{
  "num_hidden_layers": 20,
  "moe_layers": [2, 3, 4, 5, 6, 7, 8, 9, 10, 11, 12, 13, 14, 15, 16, 17, 18, 19],
  "tie_word_embeddings": "early",
  "batch_tokens": [16384, 32768]
}
Below are experts of layer 11 (counted from 0) of a mixture-of-experts language model. Rows are named router (the router's row for the expert), up (a neuron's input weights, with its number), down (a neuron's output weights, with its number) and show model dimensions 0-95. Each number is 50 + 10 x the weight over its row's rms, rounded and kept within 0 to 99.
Before each expert's rows: a language model's description of what the expert responds to. This comes from a sample of Wikipedia text that the model never trained on.

# expert 42
Description: Quoted title starts. First word or word piece inside quoted song titles and proper names, plus pronouns like I, you, we, as in "Forgetful Heart".
router:61 24 53 65 56 59 44 58 62 75 69 42 42 45 49 53 53 50 35 55 40 52 47 48 45 48 42 24 57 55 28 41 54 58 43 66 44 43 55 50 55 43 41 63 54 44 46 48 36 53 37 55 37 49 51 53 44 50 32 63 54 53 48 44 61 49 43 56 66 42 47 40 56 36 71 58 50 51 58 37 52 46 52 56 51 48 38 59 65 40 53 42 54 36 54 46
up0:45 42 55 61 55 43 44 70 67 52 46 53 45 40 48 59 38 37 37 75 48 56 51 45 69 34 46 36 52 63 50 43 63 43 55 41 41 57 47 49 47 48 55 61 45 43 57 58 42 36 43 52 45 42 53 50 60 41 51 73 60 62 41 36 39 55 49 64 48 51 47 56 26 80 45 45 46 53 40 38 44 46 51 60 37 54 40 60 36 58 57 50 39 44 52 61
down0:51 47 43 41 69 44 39 68 48 52 51 54 55 60 44 37 41 35 45 64 35 50 24 69 65 61 44 51 56 49 38 45 53 51 50 43 57 44 52 60 63 50 38 71 54 35 50 52 67 43 49 49 66 63 55 44 58 43 60 51 54 61 59 54 55 54 41 57 33 59 43 45 62 58 45 56 45 62 48 40 51 52 50 54 44 51 44 42 56 72 39 40 39 40 35 37

# expert 3
Description: Table cell separators. Pipe separators inside wiki tables (rosters, election results, scores), colons after infobox field names like Years or Domain, and headings like See also.
router:48 40 41 64 58 52 61 61 57 48 63 47 35 31 40 40 50 30 43 64 36 47 43 42 55 61 50 51 53 60 61 47 52 59 51 56 51 44 49 54 39 60 41 52 50 57 47 48 44 48 44 64 56 55 49 50 58 51 56 60 57 55 59 45 57 50 59 60 47 57 31 49 49 45 51 37 52 54 53 47 33 63 61 52 44 47 47 53 59 32 56 62 71 45 66 65
up0:73 49 51 57 41 53 51 53 38 63 35 57 56 59 47 38 46 40 66 62 63 45 48 48 56 35 45 50 59 59 33 50 63 59 60 55 51 56 52 46 46 56 47 72 50 58 47 47 41 52 43 54 46 65 54 66 24 52 68 55 40 62 47 67 59 52 52 52 55 38 52 60 50 31 50 50 36 58 49 63 46 65 55 55 50 63 74 46 37 57 60 57 45 60 45 52
down0:61 49 51 53 56 36 67 52 46 60 61 56 70 59 43 64 62 38 40 50 44 46 34 49 50 50 53 44 58 76 36 53 54 44 65 46 32 40 48 51 49 50 55 37 61 57 60 69 52 34 53 75 63 51 39 54 42 65 48 49 42 47 38 51 45 49 63 46 53 47 37 50 55 23 44 58 54 34 49 48 38 41 53 24 48 47 46 66 48 47 50 62 46 56 57 43

# expert 21
Description: Function words before verbs. Small function words in prose such as to, not, can, may, a, an, more, and German der in titles, usually before be, have, than.
router:60 48 58 50 51 51 62 40 54 57 53 59 45 51 40 60 41 35 54 44 45 39 35 38 75 52 41 45 61 58 43 31 53 66 54 60 62 30 54 62 48 57 55 46 48 61 38 34 51 39 41 57 41 40 49 59 57 41 50 43 50 55 67 51 56 53 38 49 39 53 41 40 34 51 56 54 37 33 50 42 37 55 52 60 47 48 47 70 44 40 38 58 54 49 53 44
up0:50 37 53 50 46 55 64 47 58 58 28 45 47 67 47 50 34 35 37 63 45 53 27 65 46 46 50 46 50 56 33 73 50 45 52 47 58 41 60 57 58 46 66 53 59 42 64 57 64 24 52 53 44 64 47 55 53 38 56 41 44 51 43 37 59 33 45 58 51 38 59 46 45 55 59 48 41 35 48 61 48 61 44 37 34 45 56 53 28 49 43 42 59 60 48 43
down0:44 50 66 39 33 61 43 51 49 57 59 47 57 53 52 52 50 30 41 51 49 52 49 62 65 56 39 55 54 48 53 39 36 47 44 72 48 60 37 48 47 33 47 51 40 44 51 64 29 47 61 44 33 38 55 57 68 53 29 39 49 21 51 48 50 73 57 44 54 62 63 46 52 49 60 45 54 48 50 36 30 50 69 37 63 32 55 37 42 56 37 50 52 60 41 39

# expert 51
Description: Colons before values. Colons after infobox fields before numbers (No. of episodes: 8, Duration:), commas after clauses, and words like including, by, a introducing items.
router:49 17 49 64 42 57 62 47 47 73 62 42 34 42 53 55 49 47 49 41 45 53 45 34 59 42 39 49 45 37 39 35 42 59 43 45 44 35 52 46 48 46 66 52 53 61 55 56 34 58 51 51 39 61 38 39 57 46 36 45 38 55 43 64 44 59 43 54 58 51 32 34 43 54 52 47 49 44 47 38 24 48 52 59 39 48 67 59 63 56 49 35 62 32 53 73
up0:48 35 61 56 47 55 69 40 57 60 64 64 50 56 64 64 59 45 54 59 44 59 62 46 45 48 57 58 47 50 45 43 38 53 40 60 35 19 38 49 52 28 56 46 57 58 41 41 38 54 68 30 43 60 42 43 54 58 45 45 45 61 56 49 40 52 50 48 48 47 54 67 51 65 45 56 51 48 54 56 41 66 48 59 49 42 66 49 67 61 59 46 68 45 51 52
down0:45 29 32 64 30 34 66 49 65 58 51 50 43 50 40 40 46 59 45 60 37 47 55 53 58 56 58 56 25 59 60 28 56 51 53 51 49 47 53 50 54 51 45 44 52 43 49 60 49 54 38 23 50 70 56 66 55 49 38 49 60 53 44 42 46 59 54 35 65 55 66 46 40 64 64 40 50 52 42 48 46 40 37 63 46 41 62 50 63 42 42 46 57 47 46 48

# expert 37
Description: Capital letter abbreviations. Capital letters inside acronyms, call signs and initials, plus suffixes like Jr and III, such as WSM, ICE, USN, U.S.
router:55 53 56 45 46 63 53 40 63 64 59 30 27 45 51 46 62 49 41 44 39 50 37 50 52 33 48 36 61 61 48 63 54 46 59 57 50 43 52 66 60 66 48 71 59 50 66 47 45 57 42 51 52 54 43 35 78 44 64 56 52 50 39 43 65 47 53 56 42 36 34 52 45 42 51 62 43 56 40 53 45 51 66 45 51 42 43 62 54 34 46 45 57 43 60 63
up0:73 30 54 60 53 55 60 36 42 55 51 47 58 59 51 48 75 54 34 67 42 45 55 62 43 27 47 38 41 51 59 60 44 52 45 47 45 40 44 61 49 50 47 52 69 50 46 54 39 43 38 48 54 40 61 37 50 45 60 51 43 47 44 39 45 63 54 59 61 53 48 56 64 67 51 64 52 51 44 57 41 62 58 38 56 68 50 44 46 45 50 38 56 33 53 61
down0:45 43 54 45 55 50 51 63 41 62 56 37 42 54 43 52 39 61 47 49 70 47 36 60 55 49 45 58 55 48 53 40 42 46 49 46 47 63 59 46 47 48 45 48 56 67 63 40 48 56 71 60 39 33 51 57 44 51 53 46 56 56 50 63 42 42 57 67 60 55 51 46 77 54 48 37 46 41 47 48 53 30 64 69 54 61 40 52 55 57 41 46 29 59 45 73

# expert 11
Description: Years in seasons. Years and the dashes, semicolons and commas joining them in sports season lists, timelines and tables, such as 2008–09, 1995; 1996.
router:54 58 59 43 61 60 53 40 56 59 63 52 41 64 38 36 47 46 48 43 38 54 43 44 69 47 57 44 41 53 44 37 40 82 50 52 60 45 54 76 36 47 47 58 38 59 58 55 30 38 49 50 63 34 29 65 59 55 48 55 42 37 62 55 52 50 53 54 48 35 55 48 56 42 59 47 31 43 61 44 50 37 53 57 49 55 62 59 66 58 53 51 64 42 56 55
up0:55 43 41 49 55 47 54 60 58 41 46 53 45 57 43 45 50 61 70 43 40 46 56 48 48 33 55 46 57 35 37 52 34 69 56 65 32 42 51 32 46 63 43 45 52 47 59 54 36 36 39 58 34 45 45 75 59 53 37 59 58 82 70 40 56 46 47 63 46 49 59 54 44 54 63 43 54 57 45 50 63 30 49 38 61 44 47 41 60 53 58 55 68 50 41 41
down0:57 62 44 53 60 53 45 58 37 41 64 37 35 59 45 53 45 40 40 52 48 48 47 44 53 44 44 49 38 42 37 50 44 62 27 34 41 26 56 37 67 46 45 45 67 59 56 59 57 45 51 51 45 48 53 56 54 58 48 50 49 63 46 48 61 69 26 50 58 58 54 37 38 58 53 44 59 47 42 61 37 53 50 60 41 60 72 64 56 30 38 25 49 49 72 51

# expert 41
Description: Place name starts. First piece of proper names, mostly places, after in, of or the, such as San, Los, Mel(dola), Om(agh), New (York).
router:44 43 59 60 49 57 57 49 59 64 47 39 26 42 40 53 52 41 49 38 51 53 53 51 52 46 52 60 44 49 56 54 44 47 47 53 58 41 46 53 54 56 45 53 49 42 42 38 46 53 47 51 51 51 53 36 46 40 48 47 47 49 57 51 54 44 45 45 68 50 39 49 45 48 68 56 41 35 39 38 45 54 42 57 38 53 38 66 57 32 48 56 58 54 47 45
up0:57 48 56 46 50 61 50 54 49 65 52 51 40 56 55 51 47 41 54 39 47 62 52 41 49 35 43 56 49 46 68 54 62 50 41 47 38 49 45 36 67 60 43 54 54 49 37 36 44 62 49 53 60 52 41 53 55 67 62 31 38 55 60 56 62 44 53 51 52 59 49 41 63 63 35 69 54 39 49 47 47 59 54 28 56 60 48 63 48 32 48 55 44 66 32 38
down0:33 62 41 64 54 34 55 51 41 53 57 55 50 53 71 50 44 47 46 35 54 33 43 60 60 47 61 59 51 46 49 64 43 49 41 58 30 58 53 63 64 40 31 30 58 56 32 58 56 56 58 45 51 62 29 64 56 41 36 69 49 52 53 41 34 56 53 37 56 57 58 35 40 67 43 34 49 45 44 55 64 44 50 50 50 45 41 46 32 62 64 39 61 56 51 35

# expert 8
Description: Time expressions, years. Years and time nouns ending a phrase after in, by or during, plus commas and however: 1997, next year, that time, century.
router:51 49 56 57 54 58 52 44 65 55 78 34 36 50 46 55 54 34 61 44 38 49 49 59 46 49 37 56 49 35 47 66 54 65 60 77 54 60 55 57 54 53 34 56 54 67 74 75 41 58 46 52 58 44 37 47 37 52 55 66 43 44 63 46 52 66 37 55 45 49 37 31 39 33 39 62 50 32 53 53 42 50 69 60 54 56 39 56 44 60 34 48 49 51 51 53
up0:36 48 49 62 42 59 45 58 56 39 43 50 56 52 57 33 60 47 58 61 50 57 57 54 62 67 43 49 55 52 40 45 44 36 67 56 65 51 57 31 38 47 74 64 68 57 55 60 56 53 65 34 57 53 53 57 57 35 47 54 50 46 35 51 61 43 34 64 51 35 56 47 52 41 67 58 42 45 63 55 65 45 50 50 55 45 43 41 43 49 35 71 49 46 58 68
down0:51 54 48 34 52 54 42 58 41 54 39 57 40 53 51 40 48 56 50 42 58 51 66 47 51 58 57 36 60 70 53 47 48 40 48 49 56 41 60 49 56 58 25 47 49 52 33 57 49 58 58 59 60 48 51 58 58 39 26 43 69 53 52 43 50 57 60 63 59 22 43 54 48 55 63 61 31 44 35 59 50 58 69 33 39 37 42 48 44 41 60 50 58 61 70 43

# expert 14
Description: Head nouns after the. Common nouns right after the, his or a possessive naming the topic entity: event, series, election, album, town, station, cathedral.
router:42 35 59 63 65 49 49 34 67 57 63 39 41 50 38 35 52 44 60 54 44 47 42 53 53 66 43 34 36 38 45 56 45 59 46 65 66 44 65 65 38 57 36 51 43 55 78 44 33 62 36 57 50 44 30 47 52 39 31 68 52 60 65 33 52 57 47 62 55 47 55 37 35 53 45 46 50 54 50 54 52 53 56 43 40 37 50 61 62 57 53 46 61 51 61 65
up0:49 53 37 44 68 49 53 65 53 60 52 46 38 53 39 46 54 54 59 37 48 53 38 51 57 54 55 45 34 55 55 66 56 45 49 35 68 52 64 52 50 59 42 43 61 54 39 60 54 49 39 52 62 44 46 47 50 53 34 48 50 57 55 54 40 60 53 53 35 51 74 45 49 54 61 45 62 63 50 51 52 60 54 48 48 52 47 67 64 55 76 66 44 50 56 49
down0:52 53 34 47 43 62 36 65 53 66 46 56 60 57 66 49 45 43 44 51 40 60 51 64 48 49 48 57 52 38 50 43 31 61 72 47 66 58 48 45 60 48 48 39 57 51 53 46 58 43 32 50 50 43 58 28 55 66 64 38 53 53 54 46 49 67 57 54 37 61 33 66 54 44 43 47 43 37 40 65 38 45 45 51 60 59 49 32 52 46 46 43 50 23 47 46

# expert 58
Description: Clause-linking connectives. Discourse connectives and phrase openers such as as, In, However, due, because, After, and of in as a result of.
router:57 44 48 49 59 56 53 61 50 67 74 25 37 56 52 49 56 60 45 55 35 46 56 51 54 51 58 46 49 47 28 50 62 51 59 58 43 47 50 56 53 46 35 43 52 53 45 51 39 44 33 58 38 49 50 62 61 38 52 40 67 67 73 47 49 57 44 68 60 53 53 32 61 41 44 73 49 34 64 43 42 36 38 63 41 50 65 67 57 53 49 53 64 23 65 49
up0:53 48 49 47 41 58 66 45 53 41 62 51 54 71 52 48 49 38 53 73 57 55 68 51 60 54 46 51 67 52 50 51 54 69 55 57 42 44 35 58 57 47 43 51 52 48 47 48 47 45 46 38 50 52 55 52 53 46 49 47 65 57 63 55 45 67 45 57 42 40 49 50 51 66 32 57 58 40 41 38 52 52 55 55 52 50 65 66 40 37 57 61 30 42 65 70
down0:42 38 49 45 36 51 51 51 45 55 48 58 59 50 26 53 62 63 41 44 44 59 42 38 42 56 29 61 48 49 47 61 50 36 44 56 39 47 56 43 57 49 56 45 56 59 58 72 72 56 69 46 56 34 71 75 38 40 33 57 46 64 41 61 59 41 49 57 56 52 48 52 34 44 40 39 47 46 60 57 48 41 59 42 72 57 46 55 28 56 52 55 61 38 62 65

# expert 46
Description: Prepositions after nouns and verbs. Prepositions linking a verb or noun to its object, especially by in passives, plus of, to, against, from, at.
router:53 32 37 62 61 65 57 24 53 63 67 49 36 46 44 54 55 47 59 41 40 37 33 35 46 61 41 36 48 52 41 49 63 44 39 34 57 41 50 54 43 54 55 71 54 50 52 54 36 49 40 58 50 50 37 35 58 43 63 61 56 70 55 57 63 79 57 53 56 41 56 33 50 39 55 56 39 48 43 52 40 67 61 65 57 44 55 41 61 48 39 43 63 54 66 45
up0:62 46 63 51 41 48 57 48 42 52 49 48 57 61 53 62 59 55 54 66 67 49 36 62 50 54 60 35 52 48 60 49 62 55 46 47 50 46 48 45 44 50 54 57 51 67 54 46 47 62 66 48 48 53 35 60 44 58 49 66 50 53 49 59 46 77 57 51 38 45 50 36 54 42 65 66 34 41 54 54 61 73 45 25 43 49 38 42 44 64 57 61 60 45 55 50
down0:50 58 33 54 57 65 60 49 50 51 68 63 44 48 51 38 67 32 67 68 54 51 55 42 37 66 42 45 48 60 69 50 32 36 47 39 50 66 57 42 63 47 70 53 52 49 48 50 45 30 66 48 65 42 47 37 73 48 49 47 58 48 49 62 37 66 75 37 41 43 45 44 61 62 48 43 41 42 57 58 49 57 45 55 50 39 59 31 54 55 52 53 56 45 47 58

# expert 24
Description: Spatial and positional words. Prepositions and position words like under, during, through, back, near, part, end, second, often starting compounds like mid or under.
router:56 58 51 51 66 55 57 46 65 63 61 45 35 46 47 53 44 21 38 55 44 43 32 49 49 55 61 63 30 54 47 58 59 69 72 53 49 49 52 50 48 55 55 45 40 60 59 49 39 33 48 57 53 50 41 51 55 56 53 56 52 63 63 38 44 69 35 54 68 45 49 39 53 43 57 64 36 46 42 46 36 49 57 64 49 50 41 59 44 33 41 56 49 36 58 45
up0:43 58 54 48 56 41 40 77 74 68 53 42 56 64 43 44 62 46 47 38 32 54 44 39 52 55 47 54 36 35 50 43 49 49 63 81 55 50 55 45 50 45 54 49 44 49 57 52 50 33 63 68 32 52 51 57 63 51 43 43 50 57 53 43 54 34 60 56 51 63 58 33 65 63 51 54 49 55 54 58 39 53 43 61 39 45 56 51 44 41 46 71 53 52 59 45
down0:44 36 41 48 73 41 42 44 46 50 32 43 48 62 61 60 59 50 40 46 36 49 52 59 50 41 46 45 70 50 58 23 52 60 68 50 50 63 53 56 57 46 40 48 64 69 48 66 42 55 35 53 51 38 54 44 54 58 41 35 47 53 42 53 55 50 60 70 59 65 60 45 60 56 39 40 44 44 54 37 47 45 49 52 47 52 59 54 49 45 48 48 70 36 56 47

# expert 32
Description: Table cell separators. Pipe separators right after text cells in Markdown tables, plus |---| header rules, == headings and infobox colons.
router:44 27 42 62 64 45 73 52 61 54 53 43 31 48 46 52 58 33 44 55 54 41 56 49 61 49 49 36 53 62 43 56 52 53 54 70 51 50 48 46 39 57 50 56 47 58 38 44 40 57 39 52 54 52 40 62 45 60 53 58 60 55 41 43 56 70 49 42 46 37 50 47 36 38 55 39 33 50 60 41 50 67 66 73 36 44 59 65 68 50 48 50 41 42 72 47
up0:50 49 52 38 48 35 59 60 68 69 50 53 62 44 50 52 64 51 50 39 48 53 45 49 46 42 47 40 53 45 48 46 78 35 36 45 46 51 49 61 59 62 49 47 50 59 50 51 48 56 59 36 38 40 57 56 28 36 43 54 37 35 42 63 56 55 49 32 54 54 42 43 49 50 66 47 68 33 38 45 49 60 53 69 39 51 60 57 45 55 46 61 58 48 43 46
down0:52 52 54 44 66 55 36 57 50 42 60 43 46 58 50 36 41 53 35 41 55 49 58 37 45 53 43 34 52 56 39 52 58 68 53 67 41 46 47 41 27 45 39 44 45 57 38 39 39 66 55 50 38 55 49 54 41 44 58 66 44 59 38 45 49 52 47 36 40 40 59 61 45 48 46 44 57 51 52 59 40 47 56 67 72 74 47 37 54 54 44 42 54 40 41 42

# expert 2
Description: Lowercase word-initial pieces. First fragment of lowercase words split into pieces, often after the or a, such as pl(aintiffs), sp(oofing), psych(iatrist), un(seating).
router:49 49 77 60 51 53 70 52 59 55 62 53 39 57 59 53 45 49 55 57 40 58 49 40 63 52 32 52 53 62 53 48 57 56 67 71 56 34 41 54 42 47 48 45 47 59 49 48 38 45 54 61 55 45 45 63 55 18 44 48 57 54 48 38 46 56 33 50 59 47 38 37 33 53 45 38 59 45 65 41 57 34 70 48 43 40 48 53 51 45 51 50 46 52 67 47
up0:48 64 47 42 55 23 36 40 49 68 41 42 39 33 40 47 37 51 61 44 27 59 57 50 44 50 43 62 38 50 32 58 47 37 41 71 38 48 25 49 63 43 52 56 49 63 46 46 53 50 48 48 53 43 34 45 39 63 45 57 61 36 41 59 42 36 60 45 59 47 61 28 64 34 53 42 49 36 45 47 50 46 47 48 63 35 49 37 47 43 51 46 49 40 52 37
down0:58 41 53 48 49 48 57 37 47 62 33 65 47 48 45 52 55 54 64 50 55 40 56 61 43 44 48 67 43 50 80 63 36 32 51 58 47 58 34 34 70 54 40 40 52 63 59 53 39 48 47 45 43 47 51 42 63 43 34 44 31 60 55 46 40 54 48 67 57 66 71 53 38 49 39 26 38 50 30 43 62 62 37 48 63 41 52 31 43 47 46 39 58 30 55 56

# expert 29
Description: Parentheses and formula symbols. Opening parentheses before abbreviations, dates or authorities, plus capital letters and subscripts in chemical or math notation, such as (=O), (print).
router:61 39 53 45 61 61 49 32 62 64 71 48 32 51 52 47 68 48 49 49 29 46 48 47 47 55 40 43 46 50 53 40 56 66 52 46 59 37 58 59 62 38 60 63 51 57 67 36 41 59 54 48 47 42 51 50 63 51 42 50 55 56 43 41 61 50 49 48 45 56 59 53 35 54 49 53 42 46 52 34 52 57 61 52 35 55 65 58 55 53 52 50 68 44 67 43
up0:48 67 49 51 44 45 69 47 58 72 62 48 54 55 49 42 60 65 28 47 59 74 59 59 37 54 44 46 55 63 59 56 41 50 47 64 46 47 43 54 58 52 48 35 52 56 64 47 61 47 52 36 54 40 38 48 54 36 45 37 37 57 54 63 61 71 57 31 45 59 47 64 67 72 41 47 58 56 42 19 56 59 55 45 33 37 54 47 71 42 58 43 56 45 50 41
down0:48 40 57 50 46 51 50 55 58 49 58 48 53 62 46 53 32 54 61 52 50 47 44 74 35 45 22 57 50 65 44 60 77 50 58 30 73 57 53 36 49 47 57 55 38 36 31 53 48 50 39 51 50 64 51 46 44 48 46 65 47 43 57 52 64 38 69 54 45 53 47 49 54 53 47 54 42 50 57 52 32 57 58 69 64 67 44 63 51 51 62 38 45 37 44 52

# expert 0
Description: Prepositions after verbs. Prepositions and articles right after verbs of status or award, like listed as, won a, received, appointed, for the first.
router:55 45 42 59 53 54 72 51 51 57 61 49 45 51 46 49 42 52 48 53 41 37 68 44 55 51 60 31 43 63 33 54 39 59 58 50 64 49 60 60 39 53 59 56 49 70 49 59 39 41 44 58 63 58 53 40 63 39 39 43 46 72 40 38 61 70 43 54 53 46 31 36 41 30 46 58 57 57 51 67 21 53 59 60 48 51 50 60 60 48 50 50 49 45 42 39
up0:55 45 46 44 57 50 70 40 53 53 49 77 39 49 30 51 57 38 46 57 46 56 56 62 63 57 70 59 52 48 50 48 38 43 45 46 74 64 59 52 45 47 67 44 37 29 56 55 48 42 69 45 43 38 67 51 60 48 30 62 66 44 35 47 50 52 47 39 55 65 41 38 57 57 40 52 40 33 45 31 48 56 55 70 46 62 71 51 68 54 65 58 59 45 42 39
down0:44 30 48 67 64 54 41 57 44 64 57 50 61 47 34 48 63 33 49 61 46 51 49 41 20 67 56 34 39 43 51 40 38 53 42 50 53 53 43 40 55 47 53 46 42 48 42 74 42 48 43 44 48 52 47 48 45 40 53 49 43 50 47 46 54 66 58 55 62 62 51 34 51 49 51 62 38 30 47 49 36 51 34 39 56 47 63 27 62 47 38 62 52 53 44 35

# expert 57
Description: Surname openings. Capital-letter starts and first pieces of personal surnames after a given name, e.g. O in Ozeki, Men in Meneses, Smith, Jones, McK.
router:55 40 51 67 40 50 60 51 61 65 51 27 48 56 67 58 58 52 55 51 31 54 47 39 55 52 51 53 47 57 36 46 48 54 64 65 59 45 34 60 53 57 60 72 56 69 45 60 44 60 40 66 54 45 49 38 50 41 58 61 58 40 62 58 65 43 49 45 45 50 37 54 33 48 49 65 41 40 59 56 38 40 50 51 47 37 48 61 58 44 41 49 57 37 56 35
up0:75 50 54 37 66 48 47 69 56 59 29 65 35 46 41 50 54 31 60 48 56 35 62 34 44 64 54 58 64 54 58 40 38 41 46 54 47 47 61 52 53 56 28 38 47 40 45 42 65 40 48 59 52 61 41 48 44 54 56 58 41 44 54 50 59 71 62 50 64 40 53 58 35 63 49 21 41 54 42 51 43 46 48 51 23 46 46 42 47 32 73 45 61 57 57 51
down0:61 54 65 54 56 41 60 60 57 44 45 46 44 39 53 45 67 54 49 53 57 43 51 48 40 60 51 55 60 55 54 56 68 45 54 50 68 65 61 69 52 51 57 52 39 45 45 56 45 72 39 62 63 42 52 51 40 43 48 57 69 57 37 54 52 46 57 66 31 52 41 41 70 48 59 51 36 35 44 40 47 63 68 52 42 58 45 57 40 60 56 55 55 64 61 47

# expert 43
Description: Verbs and prepositions. Function prepositions and verbs inside clauses, especially after to or and, such as of, with, to, make, using, help.
router:59 31 52 49 62 47 56 43 68 57 59 43 49 49 59 50 40 47 41 44 41 47 56 39 73 49 53 33 45 70 39 57 52 61 45 60 52 43 39 65 48 52 39 67 43 48 66 59 38 32 44 49 59 42 28 44 51 35 60 47 48 62 64 42 70 76 34 55 47 56 32 38 51 35 43 57 48 49 47 51 34 57 57 52 55 61 54 45 65 41 58 53 50 52 48 45
up0:54 48 52 38 53 50 46 32 71 31 72 42 40 55 39 58 50 54 49 38 45 38 41 42 57 40 58 36 46 58 56 50 70 53 41 51 38 34 56 53 44 23 40 62 53 33 68 51 60 31 51 44 44 55 61 53 39 51 48 50 52 51 69 47 74 52 37 74 44 54 48 42 48 60 61 38 59 47 48 48 54 53 56 54 54 47 48 53 44 54 57 62 53 38 41 61
down0:47 61 54 60 55 53 53 65 43 45 44 51 64 59 48 48 33 49 41 33 63 38 60 44 51 66 69 57 49 64 55 38 41 37 39 36 51 39 32 49 52 54 54 49 65 55 33 57 36 43 60 51 58 62 40 72 46 59 57 45 28 55 52 41 51 62 57 38 65 36 39 55 55 33 54 58 36 35 50 78 59 60 25 51 64 45 53 33 58 50 49 58 46 49 57 31

# expert 40
Description: Opening brackets and symbols. Opening parentheses, quotes, dashes, slashes and minus signs before numbers, glosses or birth years, such as (born, (Highland), −19.67.
router:54 53 44 42 69 57 41 57 59 55 51 42 19 60 45 45 50 54 49 52 43 39 51 60 36 49 38 57 45 48 56 42 63 62 48 59 52 47 59 61 45 55 39 50 39 49 51 48 37 53 45 50 61 44 43 52 60 48 31 64 45 41 64 59 59 37 39 55 54 40 53 48 44 45 57 59 40 57 38 49 43 50 60 44 48 44 62 57 63 57 56 53 68 42 57 29
up0:28 43 47 48 61 47 46 40 41 57 46 52 38 60 57 47 46 40 59 62 57 49 50 62 29 46 45 55 49 52 62 23 69 45 52 63 57 49 51 64 51 34 53 62 48 48 45 52 37 46 38 49 46 47 42 68 36 48 59 42 41 46 34 32 41 66 30 51 31 53 60 30 41 53 47 55 42 49 39 55 64 51 43 47 43 42 52 51 53 49 35 71 61 56 48 45
down0:59 45 58 40 48 60 35 51 50 39 48 54 59 46 57 37 47 51 46 60 50 48 42 41 46 56 55 56 40 52 60 38 58 31 46 56 57 49 66 60 71 47 40 21 62 38 36 48 61 42 46 60 38 64 67 54 74 48 53 59 46 52 40 60 68 46 42 46 47 40 44 36 45 61 48 58 29 51 52 65 47 47 65 60 51 38 44 60 36 52 48 55 57 53 49 45

# expert 15
Description: Prepositions after names. Prepositions such as in, at, of, on, opening parentheses and commas right after a proper name or title in prose, e.g. Open in Miami, born 1968.
router:55 34 42 57 63 60 61 49 58 59 52 44 43 44 63 50 49 49 49 37 28 49 51 35 56 49 65 48 46 60 44 53 54 63 44 43 52 39 58 50 46 71 48 46 55 49 39 46 33 54 34 62 51 46 43 40 48 45 48 56 45 58 59 53 57 55 52 37 40 43 53 51 37 54 47 49 26 48 60 63 46 47 66 66 46 53 50 67 52 52 31 50 45 47 70 47
up0:43 37 53 59 60 53 68 69 63 45 53 36 37 56 58 64 49 45 66 55 44 32 44 65 46 43 45 59 30 45 41 45 47 46 39 43 57 53 47 47 54 28 61 37 55 42 45 61 48 42 47 50 45 29 47 75 48 54 53 55 42 49 67 52 50 36 51 53 40 36 55 60 38 44 32 53 47 40 52 57 68 71 55 65 44 52 37 60 58 56 61 51 50 51 56 52
down0:66 48 42 51 48 44 55 50 44 38 67 42 55 54 35 45 43 51 42 51 58 43 38 67 54 58 52 50 55 65 53 53 77 46 57 47 54 63 60 43 41 34 43 63 55 38 49 33 35 62 49 41 41 54 68 46 49 46 47 47 47 55 60 49 61 61 49 60 61 52 47 52 38 55 46 48 57 59 45 52 55 50 56 61 52 49 72 50 52 58 69 66 33 44 42 58

# expert 26
Description: Capitalized name fragments. Initial letters and early pieces of proper names, website domains and taxonomic names in lists and infoboxes: B(orm)otukha, www.c(ssd), Bac(illati), Chic(hester).
router:58 40 55 40 57 50 58 43 61 70 69 34 42 55 48 49 55 52 55 55 47 45 58 45 45 51 52 55 62 61 50 54 56 45 72 56 56 41 36 73 43 47 58 59 45 56 40 50 38 53 41 55 61 60 49 51 62 30 55 47 46 46 48 44 43 49 53 43 57 64 59 30 51 49 50 55 48 42 60 38 52 36 45 37 60 67 48 63 68 43 52 57 69 57 53 34
up0:42 48 50 42 41 44 60 65 54 41 56 29 55 67 65 46 62 63 35 53 46 51 49 40 26 55 57 45 55 34 58 38 60 50 63 54 47 27 49 74 32 45 57 65 49 38 53 53 46 58 54 52 50 46 57 39 62 44 54 38 52 33 59 59 53 48 58 48 54 44 41 51 42 63 45 52 46 49 49 35 43 59 69 43 41 45 52 74 54 45 47 41 65 50 55 61
down0:43 50 64 65 33 44 61 48 48 15 59 46 53 39 61 59 48 39 50 58 67 35 41 54 66 64 42 67 48 66 32 50 55 43 45 31 64 54 53 59 40 62 53 36 64 52 45 47 41 42 55 47 47 48 46 44 42 55 33 39 48 52 38 70 38 47 41 65 46 59 55 67 45 51 44 36 62 48 38 43 69 65 46 43 31 40 70 55 57 45 62 40 46 51 48 53

# expert 10
Description: Capital initials in tables. First capital letter or piece of names, codes and abbreviations after table pipes, quotes or colons, such as L(HP), E(ST), Z, J.
router:54 34 62 52 58 50 61 48 50 61 59 46 25 48 43 53 51 62 54 41 25 50 45 47 56 37 32 39 30 53 45 58 62 40 56 57 59 41 59 52 50 55 58 60 51 46 44 46 45 54 52 45 42 52 50 60 66 51 35 49 44 53 52 61 40 48 44 57 61 37 36 45 49 52 61 48 38 44 64 42 40 50 46 41 38 42 40 62 60 41 37 56 66 57 51 45
up0:45 57 61 55 59 69 63 64 45 50 40 36 54 52 59 33 53 46 74 53 48 47 73 60 55 58 52 63 31 71 52 45 42 57 47 50 64 36 62 44 47 64 50 49 65 42 60 43 62 41 43 63 65 51 42 66 62 50 46 40 50 69 40 37 31 48 32 59 60 50 50 54 54 53 53 43 48 55 54 51 61 58 58 40 65 39 59 49 44 65 47 65 51 51 46 63
down0:32 54 31 69 42 50 49 53 51 65 64 56 23 48 54 55 41 47 37 36 64 42 48 38 46 54 40 43 45 70 60 37 56 34 58 49 59 53 47 43 53 39 57 58 63 40 48 57 50 44 44 39 48 62 43 57 50 23 59 36 40 55 42 49 51 40 51 69 55 57 69 56 34 51 56 51 60 47 40 66 54 43 46 41 47 40 57 45 59 45 44 56 66 45 36 56